From a checkpoint of a small mixture-of-experts model trained on Wikipedia.
Size: 13 layers, width 128, vocabulary 16384, 6.53M parameters.
Experts: 128 tanh GELU neurons an expert, 2 picks a token, a softmax router.
Below are experts of layer 8 (counted from 0) of a mixture-of-experts language model. Rows are named router (the router's row for the expert), up (a neuron's input weights, with its number), down (a neuron's output weights, with its number) and show model dimensions 0-127. Each number is 500 + 40 x the weight over its row's rms, rounded and kept within 0 to 999. Numbers have three digits each.
Before each expert's rows: "gets" lists some tokens that make up at least twice as much of what it gets as of all text; "comes after" lists some tokens at least twice as common just before its tokens as in all text. This comes from a sample of Wikipedia text that the model never trained on. Tokens count by the router's weight.

# expert 4
gets: "a ", "was ", "s ", "his ", "he ", "an "
comes after: "the ", "a ", "'", "was ", "is ", "as "
router:473477445497494421494511475486436457457508516544470519466473517578524466440539501445455453508468560468576458436491437507538487442494475551521514540461521517514474560443542543471524500577506513539452502435494544526438507518556433525521518509566501528492529508484415436448555481487530461486542534508568526507504475523424537497434456505486504523459470505503506476461593556521533408472571
up0:458570542457508462498472490504515457520568473497436574539535517457559481540462480536527508510420550511505520490547516477495514470476473439474488513495517519454488403387493534511498547509522542535449493484477400493438514475550547513468502481480514525513518460456445549582542521581549502475519424447534502464429484440519391489453469472487487488488474544535548458539450555542483498521490
down0:461486534484582541416515603556560511412496444549503492441554491480493480454441509525537511465502567480548448506499479477506413468500519489443501445531496564477486507494523463515466483513493509476441457509454532521501548545521483506504543524592532538468477560489472451462554548424429514456508455476572462590520498571513509582490526501500478502485544470428489504446529481477468518536486
up1:568491505558489440531431444510436563467500482484512560502503480495493485471513488500544379496470595504464532506560491480502504519463478422464536528514487493487574560449582493409549504503542498481497492478506474477542456510471509551497557508517431489553508462449552487480537496461547502525547546478447521510431477478529463549461443516543409487560530505502461527451513511463495439400478
down1:540521447584505453493500479492596527414514522540469447483462515597525501499489491445482508541514402506525516477538511507542464551511476491518571539467552518495418479544488515518518492509512515489484546529500440482556476468484473533481408537493527503425458495496509480592491451520495442485459397522520479541519536536497487407480495527497475494556446507462590482415513493548497575497494
up2:476538459522441387524466498533444461510465469560537555486497520556558513517521544486524497471455549464531533477438443499468471482482492532558507457432432466513441459519521492421530528571515462559471490440538450502415468526484492469531481502501438531565539437511459458526531510501531482455532471548528542480468482482495494459515581463570560493503505454397537502496544480564482460538544
down2:562494513471517504482493516451442561533437464502522478477447459456400466491512478533486514519515448540489462559499540477573517520514561468499441522629555525491515522491557484600504513460499531632509499512478473462500533452544534500460444435491546499458401529519575512496524505487527466513394480489469537501518501500478449513513485547520506509486459546454447533482507464516498538444471
up3:480472457518474536467517461449456546460482496514550485596479493507475470476443499496502404437510510495537462507524545508537542512431432535472520443480451537511563484581499464526473499539455410519518479470551455504488464449504495500591487489523495550531503496536442544478500588531516491588493419524570458538484526506517457477466465527537518479492522529522599475444575498519465412485469
down3:440534538492517428472569474503580484528474472472543464492534515473460549579483449505512560473522512489442474527501512504434508514502493510474408516522460561531498461576390459499432510463429481606565563536516491535524490544477539520382527475482445455493469576454506506497471528500505472489511546506513526501440465490543504511523513429451480530485464468507521563524524486501576547507505
up4:482539465452459502505513470437522486509516476561565513530583528507525421504484526496552493542431522513472574458489481489513582591455495504490528492471528516465474550484523524468567537561540577506483568472571466475507525450475518502485534492459459565562564571545536442572508536492507529506466455492573511459498487515485447496422507531470571493512503552491543454453465557551506567558508
down4:516469456497513487484483517527522528454456476477578432493474463514489503517501499535483538453492424531491510450479530522548514546451562481488541535502522530541583457563457529441517500514527468579547526472521507505546441554520489462535536536531461431426446490417552456488479554507503511525367524504520467491451499468575429598438482528518490494483503548539537441505576511449495475540501
up5:459507478492522478539544446498460499527497491528571539511516500479496499560495523513482413437512520531547478466565475567467552509481535435535489447532538509451513500460598448523511484506568489513555555543508552505471524494483509474524443519493502505520505581404477464467567558475486463460457477499437479529571522516496419522435446444457437523480465488427492576466524518447597483520458
down5:476516480457480498495535514511481441401469598484509485494483470539484494459534555499570528489432610465584501511476517539475511512453477530487444471476466453450472434554502458504497540453468529525495553540395475551471469561476481521488547485461516494559539486551510571502583453443508494565466561520449461473502513517522490493496503537532440527488548467582484526559466543507472545477445
up6:493637501447512473479510518467468523538465503501473443484545481537531482470535546453474471521540478438489582504453541481536507458478476556555542457557445433540544593585470511515482457489551494497509466460444512511455474539515518469534542505504487482580453506469526512520493504496497463434468588471534523499537494525562482559481549525478412577555525538463497469515505512602487479478533
down6:486483546519552562424603514540528471485535534459550529526507501528529499483413480568461465519424512486579497427454531537499434460435460555530443516476558469495467548490480518523452492474474552454493482442422462545469502498515489491527474555554501475474471470536524552524500567505571505442544533545478488483521467471501488562448488508493554585502526437471449450530467468467501491578521
up7:503520474466519517544494523547518538474498480536587539500532460537423457447418456480420439552485489529510479571489572419439511539492459479505504544455471504501491535465531465592516467480506494525483455523481553482478519483461533452549474460472498552500507403462429540494523534491464454542549476533527469447535543520546574499487414471508476586441483564497458531524483518547522494462555
down7:598479473456489604519502440544444532514527463504559486433552483503460521491592501522457554497538474427459442475518484502497513551488505523473514479477577476460403525485497461521449446536461508590472589562455499525497501500464515508460494533543445492498514474492416466459518496396467505495519528485533559521557520433535472481508542470516516444491494478515428536536483482559514499542519
up8:428492496520470438462521519528575441518500497478523501525457401485464468509473506448500568501435578524533535488465494515559465556553474432551500495566470519434531500488561534515517509504463429542555450544465511448480523480540594558527458496462518524559556465528524461473544491486442469382514507512496511513495548525567528456466474487501509495472473523527436532535573445536471504562506
down8:490497464486533424514515412491505498485499473497531486504492507503615420527552453484535490474484574507518446445503465564584506452481571462465559509543484453453481454488560509505563562532498562464464455538439502479470473452584499496461531552500512502458429479518506545467471466533512537501446562484518443563541597472487508552491486493527493487502478507517535507557566449551520494468427
up9:537480477487564426438517533487478555506496428470481481494471441572501511473569430461571480500515494447430485497443482540417533524524560455541506479413484574466512470424532469520569507506428451521509481533487472494457432474508507551467498500526502473435435470487490477501472518458528538448489551506509489466476443580430463553468444480541521468506492445488492507496561540577510492565516
down9:525604533529484499484509403478541561502499523482517567519580515514497485493499573540461503442489533587551465427515503522484486478501471472567486467467542501446409488533419512460430480448531513414443442482485499526514523514497494450537539493513490510596510515509427509522547471490472516503520521585506498502492531439539508462514499409457545509485477552451485473583451487506509467508556
up10:541492577482494504497517560548444536571488522542480487580494497560544546533459493477559419484485566518486505522505493518540557500462523499500502511528470558524572451499568482466534444558446548501537432459517469468522569463459517533516536508472441554462453498448496547457474477499550505512501417551472492467500483520477482505455450464494480490451487494430506565588514485577498543377477
down10:527492498451493455504408468508487529382454509497540527542510527525523491496563579520516450461528504503542523504540496460560490511600563485503551528506487470512462398440439441509513491574493536517606483528534464555558463538545529466493490548494517560458552534441527486536427477481521479523480515478487474480407507506454479459441489483524514485534469448509466502492532513465587534458503
up11:463415524452504443464434592436445517560546419464523498473482475530548498571569495544522554488446514443513528540469455481466538493468508465521520534516527518474527506605496506474522537486476488539540492520494521515542511491549459561433506483485489502560504441491481520543415521451506466593521502563486533496539532466523548453443467553416535476554476497474553518479492488573483537442499
down11:477499485473488445508431586474449524534557518502602505485459484518544499547515523543566514477460467452507497577498486432405506463577546499530472467547460545461491425438459506517487577519472474415458497476517535492599528449532480495464510526475511450562563541528441506491405519534491473498475519566490527464515521526531539527486463537465507472478498562501520452550462497561459490481480
up12:463492451584463509485466548493517472547529477430492481528533458474569462551485585504512447473482443546485506453509512498521572432496510482551540576493425456467539510472485475441536514542496443540584490540469531569558510549536523500492447544474496431467486458452560523468548499550480516510517535475511529538498422500521512513518521579394488490470452577495418515495479507476520543530544
down12:495437452502560426465480519399514517468502556548460448495441476493469498513472559497493494535505479520540513583584458493510506546432450533595544410455503491486448554481528485460508582475494526448443507401555530450491526500485539506490510482506474556539502506479568526543499470522487502524505527481579509598468529483454492495476549516570480448500489533504497464494445427469509514522448
up13:497567461497545524554573478532525537486524425546474504440551577491495564554538482535455472461529504467507511505452526517485505441369497534507485500534471480467522488508472537495523535479505428547518497443487490540426480491605410439494453447534519460501590552480507448501493460503546429506522544498481502562478471483480453477542521478501492497532551568459528455523530525574507548478554
down13:542484459447493503445451550480507572425423520477488546521437486599462464507499575478521557578510435529520557433532412435514504546567499483551535525560488449448446497468461447441552479488534505514504511530513503491563468550492517520547528483574471558441442474392548535517474503480474430499493471514530467484510542490480491527483448530453536489499506524519526505514519495480510492568488
up14:483519431483554472576518465532512536503477516508455462453590429581410544540525460563479497526527470487493500530464452547495472531546517571539406504532500497504501552549503475431510494478527489485467508517436527514524528588556433535501552483454434509486487533526485472512471481449491546473453554516476506498485522542614521577497513511501446500486499483451455529451426537530489559498565
down14:457558548522493532429435504423537513463490549499578514523493501468480536496482513552530515429486635560515482485486541491503515566471496472490528492474517503563506446414414484476503532469417548483528516409487541566511501495541536554480514453461490486488572537445522510496499562448473521464517512464496502476462489583435487485444592490523514503487489542510505435513426490541493457486499
up15:524509503566552445469488498464459459520425530527503545477486443496497558425488464448496504509497500532547561511539466475492522561471488556454468519459553514447485559496518495463493562458554496515461502529494480496445500519622572471574495538497537517503514474463520432490449464520502487504500497529533451557475496580493502557398502551633474509546478519485491522474441554535484518581534
down15:442524535465499472571513534497542504539521458507410488549478424468536527450456450502492494534454406517535507519526535519571510500501521497463413541376473437483480500468480518494444581469565511485514537508453583454496546433498523595526515527504522532498505515495540543448466496511519496487568461460493537500433510573478489537481506458477474531521466436592460502541454519511505519493450
up16:477511482528489528490509467473468551562545438502490485545567481488574534491511528501491455435445508522475498571505515585640513510460408495589524467505475548511498464514571523563486522469472478526453528526474452438408547525501442468443459459534492501508499518522423473500507453399515554524470560497476525477499497478485404445447476478508528482527520485497473452548501510507502520547495
down16:531489517440544500591446479430471469449519516478518513516464481534490442470521527520639518532534480474524443461516444475517459542524522477443513518547566413525459452462463489502500590510493523444490530544488535441526514488557514582533506552509526512425433540497559520559519504505474509447414420523489513518568465543512524461459464506501468474569469465522536484453468508545486496476511
up17:491518478473471531484482464504514549544535464490484472528513540584523545470494559492505409497499549539480534493478492486512571493434570512447546526502436564490526532481487534484521569504498407548527528476476513556519496498477460535484542500516458421502497532471518464460486511515537474440444531399477547515515470518468472409418523525512543500517597538415509413547587535522456476534483
down17:469534531499488500566548487467450512543485469498541433517495465408456565508483483539411467463464492474507462438500519558481520491491520544515478588397524556546439559474524478489483570532544453567553505471530489476474548504430496447495500477577418445464595442491513498412526521519498531540524471528501496493510496547497529491510462519466572507477514533483506513535521443457469512570445
up18:464471483501491541474531426428516546494476545511527462502452585439516502488419491539500442523511544459520420496565496538501551513458453479533474490531530414506511541532475422516489509555480517524479494478567524516524611469448551498514586492518490474539540481474600543447546528481511470497574481515477469469495465488533532448547564559515494523543469481571526533433516489545480429536522
down18:507538510540479508557471473486489392494538415497527571518564444548458512501509497491466546511522467523508537506493512425492513466499461496512527527578521473445499560505480491488569471509477542523543526490495512532454421519557463494425431482503535527504512504440496427561477459476538537459423576467470467488551508568546506480513497534504507580492490504502394450589439488480550523455438
up19:471532525502523556472499554469553514481550435491445539591459539504478509494506565510483454454494492385458476497477518489561500451522538550564565478531491518412515432543503460488484575474466474380455468539497485495503486530460504494547458568444465503524405519543519481570528494497568501523470529543490536516510526529442489526575510504555534447478507475457503552478529530567533527503512
down19:496552525511560456488407507521519470511586537507526468437580503492431453505486512471506459464429560485485498523474524460431533463427500535486519566559453538471568456501559523465536441485420473516529450458539550561562454519428494459481422434537531507491546494509493548520456490499486524540560503485463508480499512482511485520605573518492498464429555458500536500486517523513551524482500
up20:525460429431452537435534482459544491473459475480549524530473473569490464480528555477428540599478477534482493559496481520485391490440523445475430449510470466531500455492528530497530509472442465452493488501537524413476494447456539558525481556461486548569471474520485509455520491530501571481447459479475524507497513575537609423533490526498459554535526506483486563518505451530518480475525
down20:479509507508495497514516521558492503533565499538452543520566516536441470570490481477520531498535501471503513545461496564495571461485429529494446466479518559520488543575487533513432479488458477495531512444570444462478426457524479428479417422417482513510506454558498526575474494534548550478521455556479492560461421414526502513519574459500538515515590415506496507485489478485543482512463
up21:522522440524540495482529515494516532495489462506490490518583570525484549510486436483488463449482525489505424529493505476524472557451517579579444536501437442554458427508481563505547598437488486459499464506467537493426491489454430525512501508574456479491509463509426481552452478564563557482491587563542553505530457510504498491468466488507498523446535475534439503569444462518503495572530
down21:488479407537504471469431498539510440532550479483443501532505480523558458440519513545477483492488479560403536516523523419501554554461481546490587535541407439458546519490574453511508450523482502528509498446549498486463442514529559462531491521517515465463483543443532581497564516428520544555497439503460531504458502504423478537553520530571502452498499515485551506464528515444520527492444
up22:475496490427442566508526504450468496525487427445550472514474515460573567499578572536417504474506526522506547488518460527491533475458470487499453469536529434478470620583563487466474501452577509519541527496501453498500502452527506538560488526431566429530463483553504512523520581450477492479552523461560453472536507482439476565500547531445461512561540494450478490491493536500519483502493
down22:487465491510438512493558527602491418467473566537465560398565500497467542532495412541458525516515513512481520486515516528446554520506548518501525392480466507497547488480577448510483442497515530497528452523510506416548470502452507426550503504476485521525524526519474549530507496498425504527488514470505461507425518536482512457537532589449510489503485457496499470532550470457559601432460
up23:467471529530509525432465510547560442488525587486512510535506534519532503552465509475546504589451556408418442552501508466462540516533429524586588495534504452431435447458536500582499559500472506444495507530532469543441530475523452471514489470521510528543419508565487468490515417482510552489524500472499528475488538454463529482516528529541457536461543472537441506510473494528527513450544
down23:592512513467539529486481518522546558503439488504493494474519466463517465515478457583437516478501482526483478483458550580544503610484540539542429492533482495508575444507491516477478513488587452507533457513500479473597556431498495434510486528489443402474594501446505478466466567530470490549498533548446475489535504495494509511490502496463534518494530497445452458558479421511449541527431
up24:442508533554514557475455505452499506510540472497439449461560549501549510533493517440496451467542544501503522496530517529523535459548470492513514588447385519424476511508479483596418438478509490444563465478545483590476471460518514494482544535418534549553451514506536534485490528513512608484465535496578460504413510467484502501467524502529474460503489491541501454530583514490504455483500
down24:497459486478530511423521474499509494567474511481531595528593485418473512545474476506480548539465538470469484463492497521525527514454540497496502410579511570534564472449531528489516426497435507575485478422475508540509552500501423535432563406548501401516521528544504530493462478504510553539534473423495488534489560485426505528542490526534511472525525492430546488477496480471489475486462
up25:494463506450531515501496471549435499454371486539488552531494448510456529459501442522460461528438473497511526521557498560517488489460514461522542503525544547531515466516604514455569495569514486486467512517451453450518483444517459459538523491534478552558545559490510331524506521488511471566539537568500520500441489489517479550529475478474456488569494526440466522506514506492470521570506
down25:489532531535547550514457525529448438501485470550510508476506518484482492494436478487521506444523509584503433473463493542496542551493541489378467494427519445521480526508529477507464502522504514435430423506483421505545513530587512460496509511476528550473499468550478525503519621545550443463483416466459441465574487504477485532484511571488533458499500566524527548541547472472432546548513
up26:543508524524497520449553561510560583514506516530511480404500483503451529470430424521504534457497535504543489468561500540431511487526462525501458487518516492532444483488539437493509493456468545467555513534501510492569544483433499485553533443529465529522486533501522486421491558501402525473495486626493458533541495519479476477533444525443453528435504462475455540460492543619458531502456
down26:527507517502502489443528459473509526482425512452492517570482472530454536515445518494518528589488532573521545550536428513507502538579446454421475486488534440491521464513511478454475509461457563366511551434476523406480520459504578504472538553526540454485459541549512453535523463471488483456489469533515408541519520563496516530469459507558527527499450485541470520504551519503461562504528
up27:599543481566449453450567536520524504554487554483468490484529490510502472535553498490476503433490588504471514461524527548500582540504507520551471480537481488443492478487459479492467544522564421484488486502453501506496493475544425550514596535557506456476499515522540407561507478544520496415536512491531525523410549530510473483539478493537478503490597575534518407458485540489519470459511
down27:457543569498479502553477494534418554434429503548463460443494501509493465500531564485473507475490506508416488516495543463492487585573499461546511528466526474446444512583542530506538501468502440535559536518483569552479478527421530518474480425517480531575531438531512574535475476468497500495504456504543427443520481517546519507451503475492387503508504467472475547569574511451516505475478
up28:454578515465473512452421425520477491444530517468553496528554506557521482504496507541452463492462504553478564550536401480467562524452457574493502470548561506518442550463515461504472489459557546462561559451552492528476538541563533499497448484514507438447522554484452433523490481516515515470451485507556449542532500501531519449469477474450556604432478459507454523477538513494495546472528
down28:506517570512496601509464483454446503457508484502462463502543482495451482520567484568495581504513490552451581445478481508468545513562564507488552512452510456454473488472435515427456568473534457533549531482514465560515480515468557447490481540520541461572515462463567529469490418474468544529484532475511533479516563494426470563468515481462567507533428452515459513452445484511517551442504
up29:558432476519449520452447493558513453592519517510508469460466465496542476509526499481494506416472505509565462470495528524539481495594452507531555528485491386515500488574501508473485561525481538490524404537580554530464414519463526503542509498447521551515488455510453496485607487489464454517424526499454471471522576513485588496519527522414473505453458505494496447501510500511510465473505
down29:488494457435558544561446490503481537458452491536497463517474447443494484496482440478465507536483500459499503528470496457501452475491445514477464585508591473466454512455587506565500456495524498459494428501497497493504546524508456488450459455633432531536511454534516518593443579509566505535534466516567507464492477448502501586549507480564461508507509531442535526514477499523471534509583
up30:517500521440498549573556494496525574470531470556566483570485515454560453513532511472542463540505446520497479517515497503490453509469427463580469445426456458476535600476556517477512447504533491470469471498550509499525432500483532442538451543495475550498587480558509462481513451438453481495446482513531444442477462494468469494516483411475496541522489626494460513529535460502479487490435
down30:449545445426460439515540520515472568463514483593536546516516528473506556512506492524509565538465520511513486554551415496444579504446463527527446462527486549445558497510497498501564394541517530491551482459522527532541474490506534470511482433488478489506459493555488537502471494437486555542529510417443438519451508447480487543519503500439462468475587547495410543505494523471494545449471
up31:479482431524539537502475503482479514485466520432490457488536476506450461529550483576569526492518525550447475480525497498421556505453420439532445527456464541467519483453538472509471487530537481468506520504496584424496495544505525523498557540445479461605569411517465530450563533551534544506496417498525528521457467453480499530503499444490518449433502568471565454474531579526502458520517
down31:571516497465506557481491472502402505502512519469451427576546461474537515445581519504523485514533441477575518446395553490514529536582484484468488477458435519512529487476519465496486456465524482603458508546488556567450449546526532492483484520459551503433481558511495489432486427529508467471491469498461485554512574462471509453486537481467588507496500494509523575541523490540466499550528
up32:481505507530532459489555497585526444516543493527521450477474510505545574507516532462453484492544555505530494480489480451546542496634496511511499539469439507438472455482507584481573458568492519482455464529445512454571509483481509475455435495515500479489529518510466426486546537495533506546537461478458585504428448501503502486528623542473571463520591484486503501565542463506525478515464
down32:496499455472497396564487495475474538482518496510526504459514456438462536486540460528546447508539493441464486537474525527520526512448509531500551490544555516544616508518540562494424484441462484611539519497495530538469473543528501491599508471511480507417400428522521506540506510547521520494446579537452469533456487437474554504423503517479489530467475526498556480455523484484517430483531
up33:558576479542532468494485520509474458487461461458473505522486537496498519486499480561488451486493477519557530441537480454454552462553481467520514527506632441472466547456531452467538498518504518550471515514483459455507546417494481434469455513484512476527540535479459527504535460452518442509525540499549458519505505473434474495457473425518466508648561545430466500488520543554481518413569
down33:494485436509569502474531468517466439568581478460529514499494471469521431442512356526519529453539538495481490522545481571473547526432502498458554429495561532525453531527501545503440483521511476525488563514524499467458505508508444482502483533512523511477418503476492520430547483533511440433560518490493528483523529535501544556455609448543472501530484464468594535488458508457445484519483
up34:467512522570505514517517454499452483469451526494489481459540523551494553507549504536481564461477518522491493474536492543564452556504495486536451516617440463548481537444566603504523470541420534475494535460487533579533501503543522460482505443527531518481522501479535413522494516443469513566461521531439544515534461517445526505532601504486520477475471482501489513482522558507627521484581
down34:567518522504504521422550556588554445520502499538502472453542509428425523508548492512500532515496503525473488467500551491462458446471478548495486473462505495491575488500535530446418438479519496579567450475507453521554503490490528386478486510494502487589524476433439435475463485531507535446521518548531474423457448505450531525519534542533531470521547502483508582514540482507430464539562
up35:500520512493478509476535542582463524535489565476507538470548581495516493538532531527533543583540509486515530445498478451539536470525510470477427542509558467458460469456442469582460459427519543514479452519457486484513467481518509516516467428534490481489495480545476505561495570437489480537577445495496466575597442514489512460460474558412513469528509519508477426509438518400525493497435
down35:572432510481538529481510482527492454517484440465504460519423512517559556457517491443468504549426474585534498473480513473471466516538489520563496459566483464604514485440564489555557482481492525322518509462531467566492494504498596460444506544472554486495502507484500447459496448473513565468472524494462571508472498492466504494499531497528537515510477524488501514460505576517467510529549
up36:495511533552463472436546450500449503461465542546499508600472508541478517507427471469445456424525452477498544497469529503501421493431559527508459430515521458527525451559557532417557563495456484443470504522529521444542453536561476574526551483461519482467576541432496481485492501468508491526473461538523454501481434489553536488460506504475516542518445470544570518516439478553510498568535
down36:469497521485527460462496503456489465541425549445480522479463501527514525556502438491448475461526590468455504474452578564473496429464565435491505520473554481524488496494455464489460551485445484558524476458519540451488534517589440554527566436508485487521541520470519544482455510534529603494508489501516461519534542513536591515509491547536521598522517443430573485453464476466510436510483
up37:517485444482499498511555540549469530485564530455553437583468506469509487511475503524464640535559528462556510464464460535525434547545493520471495513505491382557526505513497496470520501484524563427505479549475508467481572486542473491505522510474483506493470489455503494477566527509509416508514519475554549451519494541452494498475512538519520483449452392547439522525384504482530554542514
down37:474507539431483556445489422523436498489474526557464477543452484542505540529515592459456460513475498465471494567487500441472589490530519506544484522500467485447506501527543503547484500427462490516481466477506483557491478533492519466542492501480412473555538453571560577532461553479517589573498483539474485480417517428482564457460492533457529472474503504487436522512503572495585510446544
up38:524512542545462509443474498457484519522417440472480500486528501494584486528455462422488476465520455505531529464529489529387431490539504539479413515517474591547524550557598496458570565443497492487479439554501505488452448464491497583591470532472482489487494515510494506515506541507514546537511485453484430465551470496549555538430517460455505452504470439468538503510499554508524524465474
down38:489544536516496508540434457582531500456488526490455452488482486537478462501417597522427480452474472454515447439454461485510486545460528517519475517486503527549411450523511542529477552525546478512478487434580492548536551478500489484486496466618476491563561513480541493487503502461545447598482471525482522513468535464525512620496528442526530456542500423494540481493528542462495490509458
up39:523461502467513509569456522461482527563500508487493478531470468524543470440476450587542543504484518481497500494492513433454577513526480432503471451441488499418493571504536461480483502472480487492518530549547488560455469468452528463521479465522516485477470449459519490497533600521478596555471521474525535506512488439552447507474506519429579494425489433475491446509510571581443417578487
down39:508481500458550515557493469570505486453457514558488423442474480495506500464481513411524441475506495484497532447475483523464518516538426547526498550545458565534458511445505488543518570542452536501451452505518524626451488499460427526494505517526462540540471560504504499529586472538519509472570541522421526515484504501430519492520536527503481526501457515549509552430429501486491577402459
up40:472520514491475487526461420534484506492500477445543443568520479530474507516520496492484440488553528503461471536512561470532549495490505440522450464527482506479542469509529545513504528479378461507523525561573479531419448454470525513466453454460530492520466440597400474474517455474535498432471508539464504470518530451456448467551517523526455509522467443486463457580481507477621488570512
down40:498534455526556473504493510474491563489501476430529486527487445555563451514471552443515525498500391566528497492513475507526489520479490446504530472489583434489430513490471493464513524530526459373475525550454515483545551474538538590464504567529522503402533481538454471460543459534466494459454514478490510491553549572523444509439462484464494546511431510566496481535549496548484479536442
up41:450448504469455484533533532449524436507467483470487553471521522568503519433394511480438524530506530500488469563505490522593494481458546506527524518514486500479526452525526540474439506528465429477557486488493498498417553528531495447506445492561611547464507455542533501478551449533509517544511607519431448421509497605481571509499485483510435523480511530500501498494523469533522514457561
down41:555591521461534553537467541478451581493533506445497521564486475456513447448550540456531506461489453507493499470459540529534540569573494465552482500511453542466449455416480496527470528514576445461524492566508520459443459434558496492475562527547440521439523481528457510517493515516481483511457441554468537513391498512413471525509537492580460468531453527514479494522466486485462541521514
up42:500428505469487569525573451518535626488474505467523471456485476403477501494460492461457520556458493517564493483607486518492538494578435509563478516479489544511540539486528447468544501484485482476512447516478521554558508420507513425540480552475532575489523436589547490541499502494482503496529489537526535470509501514437470481503460480484521487474563535535386472507514458514508539434513
down42:509505494465500513481498545513561528526543422448537528562529484424502498476531495467525564501461515472481453531534493555509524499538510547530477438452548476544491607522429537490550517452494474444492549524369507480471521471506418510500514563527559592504497467538508524466511496510572406489501574506566540491496445531428462463475458456434491539456484505478514505473463473511431507516485
up43:462426451547547488540499466607553586539573463472521473424458536545542466483454483580434474571468558517515440475538494538525489504529483457511566537511471546469552501491448528487528494558516464522474480483528498481486508531521461560467485509497457477525540550487461485504478568490534432460455512444504569510523513506463562464493521467510536481499492523470557551396566536479577502536519
down43:479520544473407542484528495436513490486396589525543432476507521538527521463517512525564477443515497495497464511497510533467441452544483530486477510453480611587502492461461500512482556491493530618502486502431516540476449478456527560537498470550498496568562501553590496531447516538449529465471473460492532523459447425544461519459514518510483497483470479469449441504492468518515482527563
up44:535464538524469470518469499430539522506492464486534507505564480489550474533456490576569514472470501483513517506479487491525480497438496469501500580444500480447541500556515519447385513497479501364462484528490558497511462504501474516543478518414467524512508455614458522475451540501527540541519484427491502576519472497547471479451579542499555432488416494506531488482543571558491505472554
down44:594523434503496545552530417498557539528510506497501556515492489417488505492477463549451472520511536503485444488509429524494470492521436546477522578488451505512454463505457607480509441484545502517462560433520461404467492505449492518430458545474491448463449442516486536475487511533530496486493492494497559481474484565586486520512496465461482460530491483509559508547594565559513544516577
up45:490617464542491475443538496504542518570477504437472539496560518553464484476468458465434510564468484493481521517500537551435497508475477532437470550480498485439462509538425528446487499518444490500485462565507475556539485507470524539511548537438469530542482538473486496449427465546570562445485530504520491502457403466517552488501561570560410534501525546470517553561478502441480518496460
down45:524493499485442467564492518487560516491509498500451573433511543418485445489461528485469538492434508541507489531527546583556413503416526454530489476531513523571555478554495490496572529516514466440479459480422580548528561452506455528460468472445518522492519504541467540547502539478474447515524465498440531577474471548524505569537464431461463514477533511504430518440458539482544524460473
up46:482513523429486491431490545487509566437425471557440529498553488539537570475506453514481423487470444517531500475502507482489541558501441474483521503447532533507573506444482503495491453479484576506532499477440510508536533482483567523611541479547493466568462516620529472557482563509510514468439498463498579445448524487513532421506510490565490459510554525465461459445496528537484496454509
down46:504553577485497459477453434511527521483434540467480398448470539476480506516496566517497437521519481509451514497519441507511548494429562511613532482508506473466548509549456473509522477444501443563542489458501438504562443502439502470467477544492498483547550461427541561490526577511494473541448533547550432527489513525492513468484516484506545553445546472488520538432571484461559520460549
up47:575462455527523485503502531567518564525536489485529499422584498447531466456556565482464470459517535510479482498481498442537483557434469537525508517511527462514490487574537474427499516502542498495474510520585505568551566509512547542485450444469465487500621529486519488523479506482525412539444511532536508589524511462429433485504574586504481494491490511540530460570495447459503515528492
down47:511565489560416479525507528486533424533531494521532493457540469494534484528540493502490526428526552558410426407530556469466489455510510496571460511504514508562507531471516535449508512450477562498480519520512451487637486449509485414519459408533525488436570374496515476504472554523510533518449505532518509494502491459517484502484489531463481545475525536549523497517448469464528464495497
up48:540508505489503526478458500563527491521528530569504513489526495495443491510448506574535567482476537522498506533493558517544412484468516555549537489514484529440458433582501479481503458503505436471531469520579558531513469589529452494500605521516521503422446461562561537459527566568479464592534460549480473493455505438501480510496504488536461478476448533501504552568526533514501502554588
down48:495492427544504530537568539423489535498499541520453519549518523561532565522503475508406493498528562474452482463475384504474547549462541523538532517444459539487441467459467554517558542510498506550533485554524537501500520518558485515511387447436466455528507564443435472522439497463496570496486540468542553465502481528519414456463450475499519477529516528463504445470498498502475559537484
up49:499478552511548448484500457519493501554519531546513545490443448486497578517463483476513529488589454529556507543470457480566559540506454539478504548548521457482552499526535562554525454573458504509447481493479509496492475493454475441508486542490484509576498528449461535498579562586499436526560522503455447488596460491425515431506557507500588499421519485465456533500455557518541508512481
down49:515508444517504559482503462470540547460486527497482528463532492531507508550534441436444576469509522464470557523507472505481532502595469512569549449481514517440462532450474479466477513425516495528519527457575477412492569507464471489460566513483459514525563420500540503468388505543509530525513507530492530514431531475551522489496507496409591434555527448541533493587477502497481454487470
up50:483501462546480521495488539477551476515574477596514477519516523446503498569551493496553506442506517515472485494452475457550530492495544518552512466507463511446475545481566455488519523513478606496539478504480519444484553422542488416564564429531518533545450476459530572470450509512565550431449530551521555447551475502510519533534461509512564496401511492552517526519515472588552509472499
down50:508454547426483495508445520462509496476427515508483474562560497488488543529452543539546571507489473481523525560475497512497518482464415468571499500530527495472497459561472441567453484452447564370441544500499505503487529472468455472522527477519450468592503549517472494553518460472473506510520474562602523464465445477535505488561559492402495487477479532527510517489538557573493494446513
up51:505491537454528492484495451458453490481435527477442452534497450503482480569499567475484471493505383507569463442457442558507521425525525537454554508507479429509496545544453477527394549500453503484556524534494469528426460460508479474550432540568498522476473435534486542422515473562474492554498509499494512549532495525456488448523552570542495460563524549525475527521552516486526439489519
down51:503519470500506427423537504457592492528527467564477579515492610482450483532490457550526532473516520541537583558458527465443491463472480517474449494483464489509585497564440539425527481465481465488466463485495472482479473473528492525495486461406472549510470500503477495477462502517516473543517561521439493496509473511531522611597464486471562552485556539466502479528539550495427445512511
up52:514495528460471527484387430456517554507568504503579395507453487481533489451512550536547453551528494474523530542473493541582455446532562494539533443484463496541475490517532519526483498513542503517558436493486525484451505578495457556532420430511482484553531561426462506462448505475530526546455472409501479484527469507461592505427504480492435488522516497449490477522520526507544494519493
down52:544519436478515448554555492543523395583466491492479535482522523454518497504463464551501522502531514520495512569509477554457465526502481472431506511450483388572497536492470452503512516497511519420462522594520516476468519431469497490473544522576539576489498592471519531542550441477481492528586459546492476495524508503486475501565459451485428498432492542507528509486510490464516456420442